Experts of a small language model.
Experts: 4 picks a token, a softmax router.
Training: a variant of Muon for the experts, 1957M tokens, 7466 steps.
Below are experts of layer 3 (counted from 0) of a mixture-of-experts language model. Rows are named router (the router's row for the expert), gate (a neuron's input weights, with its number), up (a neuron's input weights, with its number), down (a neuron's output weights, with its number) and show model dimensions 256-383. Each number is 500 + 50 x the weight over its row's rms, rounded and kept within 0 to 999. Numbers have three digits each.
After each expert's rows: "comes after" lists some tokens at least twice as common just before its tokens as in all text. This comes from a sample of Wikipedia text that the model never trained on. Tokens count by the router's weight.

# expert 15
router:555441503598530667575520420508560522474485567548546454558484497408553428549475513385521575465460469437426544545430478452459527499524514513505534431456590517447543505512470507512563365468503533464496528461496528489403534482487503485526529441459532557503498532459527457495455508438555541466514531510500469551554387439560517525449500458356463519586487536465530518536522446565548394522496
gate2:487555573483503493520517561500455563517497477555516457502453488536689478450508478495487543506530391483515466533482521394566523466535434514557527476457466500489506523423481482521453524445565414426497485556415490460540512546432498530481529567582539496466490494581487523563476571512410500457469570478432511456527516463433490506492533453446491421486450445481543548517501483541538529422574
up2:515478473399414445512557486531534451419505532530503532474526604506457504447457468453535495554395566485501605415497444489514585460581440542522557425527512577484483575522530552542622579438441472556537496544482562440483436523505419525547537590476475493498515498565566454479388613530582533455521515523448474421591446473424498477456519464515365520527468551531542567568403512449458488442567
down2:418537516582564557496560596540491437443509483504517552470452564516503401477417501430526536535482542441468475531459646457467478482474441488582496449478602475476535495550484596504554512521486535460553584506523482482481528479456492439539471506530464557465458516531479451603510565486520552530637463414563534461503517517565447465405424567461529522464505549464553538492445495563525481423531
gate3:469590500425482541577551531507590509481478464499564493462465610537586472517548466459504498452542393396525489463537453499477507500482468478478457572432503458455469509504428510506507484526539478380495502483488483493456495546495517513413458496590498527612601471465550466561496530521416531467463498491515385479482486519524483476422520396513483477654430510560505420425465485498500472498543
up3:524477520450498484570473440445535456459485489539489525545444504506565459349554430476501560504540564427499446425469491547559489467489479433478426486555519376444437500469483555512486577542507529446489483485583428449519448514552525562533631492535480509551598491453459502602442555416521561527462520526540473433514471491569467529481454398483556485591478518475486426492496510474493505489524
down3:457416565514454497458537357504421448448444468525516496508481420537494521535535444410480581507495623509507478466457503426516497421575502526496497470505434470563552509586551538468658593412514530469496515466469493554466489512475490559508539504491529534525483366536544466478601560445423470479464493507548583512539456510581523485547448559515500491456480552348455419497528521443481465536434
gate4:462510408585563528537635613509577520507520566562511451534610431520555479535568454461448569421490545504562527414482588473510509466468460460535484473557436560417439490529493483583461544510528503516488577576504554497445509583451463399433539493505601479484458574461522525552478492466467465528484516480524599514507448466456428518517501485470465505481474582560492514549476586510494462469435
up4:448558587544484540426480474519467365501500428488473577476541480550481496561524439443489544462427521498493470422517495508461465560502437463568558663515441472595504529440499453543499499557558497544463531483542554476583427455488471618563477460458560492360636396457500478469424505487481531567567548500509565469577522486470524458471456512491512515447477471474516489486541380461500429508534
down4:518484514536450546414540565453416482438495458520498471535469501543468557432539472488484509496438452468490536498551569503485456524410477446465403546490500538480470487507502457511498607592489530441482471449498557460616562509492529421364491494527537495454588516483426404452545469507500527435532581489466499534551435474438494424532496580540508442506488436477440578566525569402397537583588
gate5:482512461589495652529485451433495427486498527504472433551533533432451473539485488368454483611452473504459527536589548434570509460490489522529459414536495509540511470618421601405536468563528477449516628518467471475557554499565502573447474462552521545520499515362527590602519426522565536509507563405573451602468458458568433486498505504413450542610503537501453484464545508473568502496562
up5:454454469440477577435527393486445453574502474446422409561511450507572619441478446428516528489532508452435467521454521433491462533547486588585468552390555503418594418467492545489521535566384459543481528520472479449544459468542514503522537563569519498542548543509426393530515543540514523533473484460456493580561477594542530472526529564469499508507506502475470579523442502481564487548496
down5:540382445536450501495578436488515457538550651507496394539501525464595490512544485474477533475477410457400545483452480494631462530499557490504445522523500529506549517473575490443440563551423509566505679482414426508599545524584493500420511504552521581488474480488508489601561467446538496566533549417474480489542459499510423471509435495458402524459470421480478518506500479484523442500558
gate6:541541458523560622570511472586494500524539382481466533410590484508562507498441521382512509494520546471551555515479420449554552517487529538578514445519469508562586492498451511509553496504484486479516535541488527591524473415592535500511562455480456428534586523460408563439514514481538405490515447546494470560522578484496492480333439504534526476455481446506569518533551459543495546549363
up6:473402499530492596455475474603453446482501373528516457507513495524526548526437526512588547513522558439502534488508428432472591506536435549526440465460451542518577590486533540521419437530437544494511476460494366565518449471475583574533557438498520517507515469541473557471560524553526544449503519534484532521428563534489464541342503554607501500421548446554587522565570530506513517592433
down6:578513479481464549443455494472487445485473442544513487447463467578559536570524500595501438455490560469446548432504522600494522454468505604527480489531517509487528565490437541402478500558516486527467454547520487509415513522485485504478473492571601514530532458600495522511525412453431594513491470447502539523527548473451461439447479506467376507687533551424489579445613559480545497546518
comes after: " ", "1", "–", "2", ".", "3"

# expert 31
router:574533546523503681460584531429505593478509514499548484558478516536540462473507485432540514596471489434546515472451386475495439524416464376531568486433518555500590481422459521467516491447500536476438444488517421545440509500500554471516482493540418567479416458379454499530462522452503543466506534464537601509473475492487515528491455442497508411419549457513456540498562538488449438467514
gate2:514426450534480502432407489517483414461499538446485492412476527501502447409537515469607526457452520469495504553534581476530548485488466548578495460474411490450533478458548575471397587440492574546487473508441538421503505559514499425492478495505392460514483385551484468498583434458459509537485571451530472492464458509500542428504442519446462572515594557419540508527503513484467482547470
up2:491509546503462505581471437563420434552505526531459486503529497474518485462426455474421552458431426488443385483507427495432551506455512506504518532473452496493502520483578490605598468530557624526561455445545456510573500533403474547455563409453508460456476439557503507525579542503505521528476572439486558408518427488465476454513543525528446495562501517473542442529570470393510572509453
down2:510628511484512492546357488486576502428422490478465452439535513499453542520481466457522436455542506531548556506540540401484464440515588454528524516523482472606529556525607450475600484553535499577361474542379568547497546516619520489383503440536456507537486471551597539513412528535557584494494375424508444586530473517544512458427473540535504492580540446485558439502481441536493406598536
gate3:527511510565529498497524440527529490488488477509546522491406500385550586494490479342470469538488486518482538468541448452477541592503544475465454517520480469493549505608600515472457524500498447557470513453489587514504440462434455576493545441465453511487562434452501467481479427491328446581555565459503486505560599446500462445517463570508469572532386441476508422466539537639607459539421
up3:460484441557543450476418467617498522579483484465444491482619559582450544448445385482451451542599432539512509453458463437476415556512512496543556545501551473475508484484517427459510433518454531555562451403518431557482654494561418436435509478540471459521570555461517436559389475505549456538511502439486560545475391548472426539520591388538448544400570409608411599511570527427449479516548
down3:477537495475481559441464608477576524548516519527497550390507501402456540541530524523514457476438456509523610462531413563597548595452429515586550528513541478558445511542531560491473489503474535486502522492440456445501506426529473438569519490440494500589563510460473429447472540474506557536548463552505424479464587487433561519468423503513564534568417540498450409505524543526500468489460
gate4:503468475564524383521456412461536456518514576522547632518484500473502509506513518510554486343462475575550570458525494475550461524436516490527458502558512460525480527466446390528558528542490513520504558568590547491443459450506527567446507405451456374538512473534518579481447498554458472561528572481426534498448451427622499488491439564470492336438634572531517497457436485506521517487580
up4:587497488471576513488516478499498519535551498455515472464392502546561475591395439430507469423487546555538427382450518435447433499466503536503604576471440551478510480477501541451493512501522466563441473375529467547615523551466504400605558558493542589511551490533583529532530488456524534494456481604379451477403524463531536480527520450514504530475518475540472409564564563566492468566444
down4:526560539572467548568453483499508497501522464479508573611500523349467464456478533483405450538421507519488446476492490439443467519560566503491495518563509477515404470458524444483542464453498495471525485594502530442476498490452508514483435546388534462500477437485457428521369519507488476486445487547496525475504519560556528514501435580499563517502428493491508547515442449550498568535558
gate5:515541564487558474462416528529428559523505568393485464449494487538520505482453442431494552528494487470516524513614500542447557515487407563538478514586478526403580541593482469374468489483517530491500516421529503528444617520546562532466526506437452518528335439504507522490578508502482555484438553571411443417510381549441480486561500496454527427501503542525528488460478540483466552518512
up5:441496411487437527536565428472476503470506522544498473542541573529405461414548562553520484541504539473479464566503441466586516434533555457432435523460510535464503519424572644562542505461479546502410531452491525522427429518511490573479441452477539480437602583485401503559479423511522444569568461579552475454556554485445455548432481446523448562454523482633503544517538545554490430437544
down5:536563544496430525476480478494381528504452512600468461492427520506451498444545477577402466509503552550464479559510473448341564460531447399507618446447510474423452498584478505513505448547508559452536494474478507530470501484588487525530558555499513469463506446511453621421548610430398521549575485535500508446492482496448548553472487473469490505480470550577525498503492595525404473577544
gate6:542545507577455565575539565519497493534438498477439491509509438561595466540391448420495526564534482421496505473472555447500557499523399496521489409531514558472525479537488702438530478430432502522515503597501490591539499509434490437427424541547481509609397560567573486429482463540435467583506525429475466570499338524500586577486423545530481577474527437425417433503500459511487463502469
up6:480477533473442443577484431504579514544566509534515557425534507347473486514461578502566524493447607514542440486519511445460497475506473566541482588538487518533571496478472482528511486475480580593492538468531579465495542507554508442392470456534517469599514475491545505481500458502513556481546452482548479446514455502514434412520526502488512527522553612559519473542507454483434551459465
down6:514518576499520430567565507496537526381458487532454473455476441469506407549474480450467528464557415540462446473524578406376464492513490508452484478544509557460471522547529605449489579444511473499515505491490535531584461599482451436399555516531526508491519502463515533503556435492484518434561462510399539485458513516595469576487413517530446553469600428508379460444551464471437468559459
comes after: " |", " ", "|", ":", " in", ";"

# expert 21
router:533551538572505523415411551537442550482510467597586545530528479419508481524559516541450453547507466454480472570486475511549474512493546550512409511518555515493491459538434482519507487465527504454470404452527469502499494509560395447431551448483537490594418610528510537526505475628583464488493434435443424538424538488598462440524454475416478437514468503492442528543459353591512503461445
gate2:476394494502460519510447529514536403428453512518473482462473553524482386464441421666535427489486592505558450482549514532525569544562485493431509503515510509659451522522569519494445531567558524486445511524602477470523477573418563507541538497464518508491535496540465530496483480485582517544387445505526493450504478480436516560386572486522537498448443529446473517502525502493414461556515
up2:531562429460487537484603444482455511523574581444535505509553473498432587475564532509484599570585498508508461569426500453490409449586585533399501518507497561373489560482464546399551553472518477418554513529431469496480499539441477451477495450392557484598484525518580491531535376516469461576496599440518465549488448530480409493379414555508472526444415455476574566500526471518543560480383
down2:486609474481494401544502534565536572520465509519451420445546461535503383507492592532482511447380527481584497517494544542619505483566400540545473518491468445532471475572494494501554592481532598446481492440524464499440541497478479487482511594429565466492442418515566536474485476459549598494526509527432420369524504512467575547526503567405635482507537490456613444529422435476498554508458
gate3:544501448454342504449523478484427600525485410577458487530479474491574553534563521539483473454578490504515469527576547512454552450543537477573599434486395503566454498509599509529402505569452496490575476450442471528600523547414623407465559548592511465418448447371499471447558492446496461522482393456564446489534576506498482532543428504517516427537533499535475500476483450485537487434548
up3:487433504543451452519507490521508485622445423446529517506518548449471497460509620428608456522480472503512507571423526476449478501480439372465592491445485474584499547442621498475361493451581524477564469405499540485545511546431489518565492523506423591509520466503534519502418598411509449462495576464542528482392532518480547511420500569544500550450505453480611547531466601536544405472513
down3:528485455549470529568542598449513498508445462485523533480519450529452513533507435543523516515554541505404472474512534567498563579509548490594541452506489372428493480466458507476503505524446358482524498619432522504509490501521528509497438603544503462452460517476369456400470562502457492455462530464549512516581558495488493519446548446424437567490508517528555607554600427545465548506545
gate4:544552499441567494552415446520552515485388518467480436443450581453558533439548509510553573513551564550552479493413554489439549483487561462444571510448545547571531460417566541596584620572538538468476552428539531593530466527480523483464525546489378513501499455582495569524534493482525505574581489527506505464481508495480411415511497483451559566451410307524432536544536535581452490541527
up4:525538456494423514471554453436435489472533553490453518590506404534468493591487545470463424523510483494431460519611481563575408529458454531523497515509511466487490544553424543447451415507475492530583529580492567464505533505462398451543454448501618454480557522541485536439498508566492489454472497532462505485529430489459584525557476504539438437494583662447575491452495473484498451433508
down4:526532580540494566486582485568554509431587519572568477558476588523429528447460569409414469457478484520490513520563499540516615519472517433505482489519529494565461494529488562411471402472399496487525502515523443531451443481561460498453455510437472489502492484479462466544524432542607468477549440503473498474479521463525482479512510510442405511430474443570539415478494530576467562512429
gate5:516527494478570476472532470448424570498416456433459558531431436522443520470464581440479548548529494544522527479534592550480386480460530544535549442391544570476519506541509525536533543487489493551523461538506474474500485514576422497400491544541437482357518516420480484545570585545497508515509517548497530469507546500424454591488533463506531553563496440500537508539527465523446528566500
up5:435557472559424582486519581463489598466441543509433416477442372542580476485518630443506521546498451572484533528455475431567480432509489507501439563526489467493511540565525497553549578524546537603538489479567489485432502517590466481516479536507500493542531443497509484513440571488491559465524536534507560526432501466513481529510469574495492457605452515533439469602573575434581474454507
down5:502585580426465404532470371531523439531515479506563591546509547486485447648504543499543491503495484527426475454517495487475410561438525490497491514497517502523393481491584538474433552508473460520463517545472555496565472465494408442477427436522426537593511555446452464509587464476514523533500555447603445482512559590496491578446501395571575603423452472530533566445541509473546487580477
gate6:557470508486452491405516530449495562505557475572460490553549479479449458476556452496566461573459546545580497490450550517464456508619453426470535536522537504466563576509514542492570481537514504429441560483410455388469470461536530507487485475457399432528471426520525461485335583516461554485450464535484569528504444430453595425537537537526509453475442494497578509395553513501497536472635
up6:506483556390462531485634495572526606442470445448505489550416513526484477433532519526540546504514549515562522501438562565402499496608527472553532499526446499554577569495643534489527550533428481543443548573494492467467618524528630487523503463432378434511444454496613527450363537577491499545411507582615527546518552474465635494495526474522522480531440482530520507455515589497472500476551
down6:534502581537475570464487429541513538480622450454518514505457486587457505618480520549491565518452479488477469438465550579480450484519563475600456449540554484496518537574494433587544473444423499500456540509511490494484493519458528510570481531529437437525466478550489479444429602599522535472428502541413565483463508502597576563460563428500710434527411458491556508549498498417509547514533
comes after: "9", "0", "1", "8", "2", "7"

# expert 18
router:575468510537532597438591477480500462531493589472523497546510420531510476423453473465613469583487443501435556508461482487554440485478568463482566503405416464498542515444411518472479499455471631505503465518496482486575525549560537547537556482605418528540475462472440434479515499518570585451479556476533574526463489503452561538478559583421490551448480453514436515541494423528422481485460
gate2:494414497493458589460503556490478586476521491461598528571530497478526588489498469540465498513449423454501465424505435461541540494463468440551548522516413479618478443525435629496488528541523507417491462577516471543342470498523538530477532486479434569582460422487519443499488525537468465548482550488463466533539540470586422497548593457462489550534486450520535490524500556555429492489483
up2:492448437475427497537472558519444537469531540485417572530490504559529488539448490554368580420395475407449454475498517520552557555480536441496443537471466538499445569572395545484490445506534347487415499530421522518454421489537526477488565569426499555595511533549531555400507558466598555468559466506520485492539373463551419520480513528493481464565391450486519541524531421553509449505511
down2:456602530552483490542614518578479550504561515519498455522507468462526531477533449505532508443465527491435485476445484527473386517488501451443640563585462529434411505486480512499499534439502469523505553535510543584533466478540475480480575509599397404449460505404438517556561509456498481539528539401545537497464528473470438492579586614452595627535571536474441565511524510460539473403546
gate3:519466462512468560507554477521519504446495443519492531605544451315577449493501480551471499641548586497619531513585478526491576506447495413471488541488567464510519503544501516488477564421472504525586499514511437588555528514515480530527559533507525467475486574483455533541480505487515434411501428581504481510487449556433476519506458532469454532492470494516448495497428421474380514476502
up3:479496427464548586467452501553437549449483476457542442613559480402498504472480485536520409506402527502560486534557459521537530488465424431479563551491498481539451565471502513514548563497529527584505505561497510478461543468368470501486577502482450478428486529447439501503517568519533522390458474550468459519469436498528518481563393472430530579551500501536442480502456448467411445522561
down3:511400526529466481499499485472459451533489470547455542458527472419528499436519446462534552562440501445367491634493466547552551461436458506507512527482541470541552455401438464518514484408546497492441470565462571501534428526583471526481468450541443597472495501498445467552631496449490464456611479477507444537471576602507553564523480410461689490445459598501485511520606513544461466497504
gate4:540457508477502568571583535482489530463484501573447480470531516533559496411448491486414503534444514427495591631543555611497519523428556557483550506438531468422472498376449495598494421527501462446496554554552560613473478430464502504434510505487481527482545570445511461513508514478590482521413519462533544523521571526517469491499520571439539531536483487474479518588534598506520474466459
up4:440460433550543538382385510440563498547496481437508499479582420444467549491546495508577433521485407516498514450467512426390457487486510524519434481492545473498405491557570596420524562438528482482520478507582508422561511492499497461416460494511554438512531462567478450535516478504429548502552494540526394495471448476479550578523500555564445456472475448534514525506434434467469527527551
down4:552433545591444484527533462434558461476497437569522506469551486498482535572554519544444496485498596557518458504655495465530551469499570430539474487552471457583534542530509542474543493407535517526541521446475506422554451521528473545508489466528497466506541381506474452496449538395553460476445486481455463451519581514456447386495464534406374459452452456459399428436458576558518567506413
gate5:530423549506469490499469489549542454538587507541449475542513436560538629498390474498480585457550486465477504505538474535527618459571478499553445514489485453392569476520462571455524531410619475493461391537509453469405601540499533529606484518520480536466534523435475460474525464596428555427455549492446459474490432505538502438594447471437498551538460508416622461507473540483437461446473
up5:451441509572513496408463554518454445536545413507506556399477410568458589481446510476559523545417552512474617471434473490471502520524500433523517472566571440465511524516480517377563440487546556527424476535521472477460552439535559432448541601413564534404504456480520469470514413475537574440508518583577472500486548492477493569482499508472518571581433450513433486424479474534437591503532
down5:471396461466478537632573544507486388487487565552449535375468503508551482562507446523487478578456483506543472572494386523469497481426490507571482495479449471505437492439545508504543470506610499431448640456546482531522456532479486478517515507562437607538456535510475487430524527401438422557571523529500478461506503485503492416449454508514530553407533527517523570464478519589429501519586
gate6:539599555440484542498589489548508465544433482585550512409555505593416493475549423480467541426562566527500454584459539613457440544549581517664468403490408510487544510539500429468474560574515517480472414577488500484470503523592499610495471446428481529417467523560518415406580531506513472459547509445511509473569496466577506488478456508511555486489541531452588602481517470562441419582488
up6:488548429410475536511589513519528560563497407502476504535580452507418536466492450510395581513462536504530508562480422573522417558429567467556439425528430500515534471504587527444512592540517558518514435571418476483513502561521553513547556408537484476542493467510478484463559540536568453533464502449534440432418502471499478474547496554550514508451544586527522556564375601554457465519461
down6:545445537453505565540522508479447505547511506522506566500456437444564500474483450545483521513435489619518548527529492375539512495525546477491510525501506478505531474423470507591493498430492502446547561428507547478521516468499526537583530506486392452413551567591546504603486482505542540419578438499382481481440466531497447494529456454524379509505439487480443391555514535479458491563397
comes after: " |", ".\n\n", "|", ";", " |\n\n", " March"

# expert 19
router:527426575569496479566489453512477486556525540533557410417525440513485514492468519419514567470428408402398541539462470559473529547535413482481553439545557460466560456470426534524480539450438481444432538473570484432596445518454488461579462461519483511515557545487461428572413531471506477491510483565553552462577519448565611455522531494447498467517473488540483477531470439582512460518564
gate2:506494550375512502435516519503564474506490455370494426561458560544555560514498411509459432533462524520526419470497431472480478431425453476472491498383468442449446544538573452399549514513480519477413502472489462576474452518576473473472423548427561491559571526538421544505593488491613546473494487548445588486464437497479488515563505411446531432507455437504540569445557436504461472526522
up2:507519581507515423426473456471458539475591518515419512532536496520480501461550558479521418584568488588515529482488522497453491499522529509486513479590514521629566503546472519488503556533499575524531521545457509493470547548456516510514582440479461545465446568519595518523452518453385477503501483559461519463516525520554502506515429406450531573442539550545493435479426589466448558388462
down2:593561551481479475459526476508420525494569445462506552514559443591524522593566510563584464526526405529451527533622422511531490495408429528423466422521420601484514562603456464482484453501458514576473427415596385494520498444530547556497521533519564493515515403505409493491437452545482475541593479498528539568460566541464521521516559548413532506512419580534491421504561532552488522533620
gate3:446523472513515488488565421541452517500458474490498469554473467509521472489521389493493457425550452447466555469440522426484520423475431564516487533564476490490548501482481442486526472492587566467485484443381562525424549479478450491512409496517580460433397561413477465450430463464462496546427554564562581509551451513409493501552517515595524514514460487480476571463580511414605492501452
up3:532441492545494428462504363500505536526490499564410482479472468503488403441506483526534495500546442559513556521416502467529566417532446525499480557515468487462491573497519448458500493456514624481441475415370481515545538436481534534504387495511491499378475561524469485484510504362413529531501524576525533538465468486422528502681551494587542469538557491502563491448579444402530493476495
down3:492501514496484591526532472479491411534435496459493524517491501537454465460560506494472608513508554493470448491534504517425575496471481500475492459534473468427515534508489474342492518529521538518482569540454568598478550522536541479455466544604552459410585559521480479470561501496520510437567583607510527474547515491540549527497507388597475476449593398403532508475488483522453491560453
gate4:572443426525461482435550540449489452461515409424567577550467470410580485499500545481543471449525485457562519487508569463485543519433521431445444483420527502597534446419550529490524532464570523406578447526539502552504520533434505555439445488428491542565610529475585532510478476443472487526429464498448625554584444461434477513537401545467630460515533445475569560622513551485448534632542
up4:431557472412494497503480569466521472529456527521484522541469456502505528521531525436396493452510542554503558492509436509478436548562446497422548604491517488474421477467461468465500529469479510561442555479473496506482511531561583425432497563524490451489449468539523497404559451603484524461500515439576498577475498477584479448537515540488436531476534528536499508480443483488533493534419
down4:528528495430419458448429519457509455453425453491457490573536499470490427593453457543478554451561500553457473530508347486400476462540486547565496344452447538545447529483538586595467550439502520447498499475477593564577462543516506506530498552441449516535516485506530551459486466567494508422496545481488571451482444403475509584451446408494415364465565444497508488419482570449500488431458
gate5:506487488582508384532518481442505518493449507485500515482498563527486343465412393558550470529637554434563506499437501534447597466518548528473484547499579546458506516480569511523555426539517442455457465467540493419531509486505523499439475470471437478559500619583531500512579547456534481393540531470466479437480484600458508540474475509429498525568505465504572565453435546470561547502493
up5:568484467548455531507537465500465513587487472404472482594451438504474464545449461448544497468457527592458431437501504572465543577520500527473517483471394469571540532543447496546547486489516385511545550575489536468494530549374485564428458447519546441502435484509427573398492473461490603542375556394446582488498537525560547546498573545419438545521523501460505503555433470506439495596457
down5:573462452454467523481554480488575460485561448554570567507516422444518522399433543457529513495354478547468565470547559473547560484489555590506463529423505508555436485503519494519480417549551494531389475491465459406508495491521492471486458575490519518430582611492381501560449560497444536563549458429531591456519450492551500525523597491513393532482543490496519498485612432537462528508537
gate6:612420463506522425490532591520544419510562428496526549507533522455554460537427481499471589476471536456478400525563555568542519421476510506544527564415518519525539435509474519490467554539538532401500479479586587482443413523526498511480509452442450529529481436450494501445493490526477434360565391505505577480464512524543507452516411549441586547581561544523543473453401582496507483476474
up6:429582519541464498476464473457417552448467521524448437485519514486362483462573467585512452550525510572567536470506374480499486489524446510461423472574492508494436505493531431568543463462472450577422492486467506435560563486480546423585542547560456549478464517470454650537550532550479575541462590466515437572480610508507537545462546388516469442471429446540544538513635395552490528474549
down6:459447481530552547423540553475546438450471467392539507469513462459606563412458464459460541500468577422478480574549454534436552542508461460480518489517503532467467489523503521371505518443574484517433603452452469465391507510482486473476414544463499492470462460398395557435432587527501496499544596500552583508480619468445522419592455460606459482485651465453503542468533466482500578540493
comes after: " ", "0", "1", "–", "2", " South"

# expert 2
router:537480413550548646527605547503527485476560453550546471466540574434496530499548545447487529590454450403415518561491457464498507521413507530499463476497546525477590486445474598461586408486561611525428520501505427501363472514516504476463569492422558495532437533511492515454523512488508484480505518417551432571563393519552530427399460503430461456552561511465453580490483440517567498490525
gate2:483547616582460515474584481529586502539486552547484592452516432514480573463528567445363453517448487566440533484456518560529400610431550446534595545534424501517519436492416475526475497396418580500479490502469467433490501464500435527514500452583519437487462503491609482526477467520455653470498466423513526527519563574484438405536521616462497494475513483485424542511556477516455532541524
up2:495532512482474590474514551544496503514460484445557466553540462434455570575545420528559527577432608530458484502545450486429445573507465475484513629455428498529562526661354503406560532551493488466456406597461432553464559509582468470543500507498588471544557570446531431462570463414463549558460529549544480512518506579527492647553499404471545521460428424438531504520580422533418395492446
down2:550456506478486593490493476478559466486389489476468544504538508492544478463483529430425566545511452518505442531476439454522549473576416555533448493584509501476479587457490477538529415528556570527576502463524412470516486438528515494497485435459463451525463536496560495528412530510571513479411475447550418577492468572460523573536468511486468483515456477464446507498369486430513443458567
gate3:576481475439433540485457476449503503470546528546481510544561462490471551502434394487479550522462545440537506396448515509541441527537566441517474555511546499563500419475454465592532546546499437413563547457483501493558384557450443483459549491578462540415480473484467568425494499539464502536514522496463501510498516499537461549555628467545557554485474474489566578588496567530549511529471
up3:495590458506393428500454506528520504498485551544403458603560479446571500498485425463545591496566540456563436427438486481522412486577563492515559522423530520562449437484410457549510542584451450419609455464466525460559483564474528495533574464587438432459487461434428515416487484506488583500502507508420496536480566447552494500549543433497518509485534465611482447491429542559551467528439
down3:439470505492483476554474515422504479474503442404518530559393554437475593437507504466455512462571463428560513545581526535580475530465509462457510473479470430518544562532535416399493483535488442507396483546547482574544564473482507492645462435489557555451547482554497446494513504542573514481492603517510506548500521548471488514510435477538457548498502533614546542528545392508468467467549
gate4:531536459541487606588438432573496425478466395403489486550590459451443509530506442474513481479510540489500506534586550481555564508464503468516442475481476432596444384541495511471457558488524447531437517565511419562501512550557458405495522587475473505544496584500478520537480471494566582416402461434492444562516540441471484517464477592515518403439619584383514434586472527463558527487411
up4:539552450595471457505467526486510576572453476502448459453549446468560563416505454363524464503577509509368533452571414532530415547551574466477559513442522505521526389474558583506524500420491528505482526483504540469603490483569509455482411375510563480512534514502482484489591550478470531486431512477470522553563532611476512587493466540524487522532562604516575456488478534488486510489475
down4:558497472622555510500505420514509405449455535463537557481485449513438557477488493522486481546563552431554498551459478485475517476533525556480482508455479461522504475575500501495524442344502570547557477416534553518530553513472561460536471541412540560552418577576567523487557532507524436448568493520496466484451544482491505531458531496567454451484479568459538550476512510519456432525452
gate5:458542485441464608450461565498442478497609614414443523600511520469520473473517464468428364449532560443469565451543491478453487452534499531486499507518470458526458447513536476467447546453470525468483497519486481502468479564491549451478477501568484454483519535505489496388513434545480434514484479558476524502545546599494494516549421512516548494587493561552461528463582475451500540539478
up5:489551447428460523500571517569504451509665502432493429480515434547466420513470528448419420499607478466473560509482591433477588481509473434494561500533491426507483484496515548515534503544459498415487478609548494521450484520387473410547500491535465466531481536487478556545426569509428422518448409517450495518443430515506485517583506501510523485517465449451510560537480570423436517408465
down5:539554430506418533569505412553448461546421488545540485465525468509535540543453410540540479571488569469581495522491506496413538473536414518496471463544503460462578506508471459459513436467482388541510405508564602521510494532556399471550468462613443415500646583618475500504488649525499528488488529465478399469525488467514412550414522493474546494486429479585530511502519563508500497501524
gate6:527475464529507491520504541503418480529445506478484501401456460559443491533442355552436461449488493513456433469488496538566554555501489561496467558521511490507461511485598557599372554479571427465492469509497449435560512571499478455437467448471429611581459546514435462531540482457508510512587505471593463516456519501447500514602512511557521571538399504461545410561453447407449509512474
up6:469455478494502499525519546499438463594449460449581526513439406430521524489392546552533504522461569546559444548473495391464574547490509469363446544558447521481430574436523501548466503502556446531450460595485425495434467614568503484485511496481471551431515461483443505485457480472433551468442495556576420465536503497450528500541523574509553524557585482398480489542468552501526586506505
down6:526481551461523468389495532667469595474488453458516475582455532526438473506502542466544540433440516534583531584534473504531583473458418562496510472498533518588633468491545456612557482453519532514467563472509511484547434420438446442391501558472579503536470455492550524477495593499540612484438505488545428449571514451474511481463458480517463462499498533478524457524576383435557501459509
comes after: " ", "1", " (", "2", "–", "born"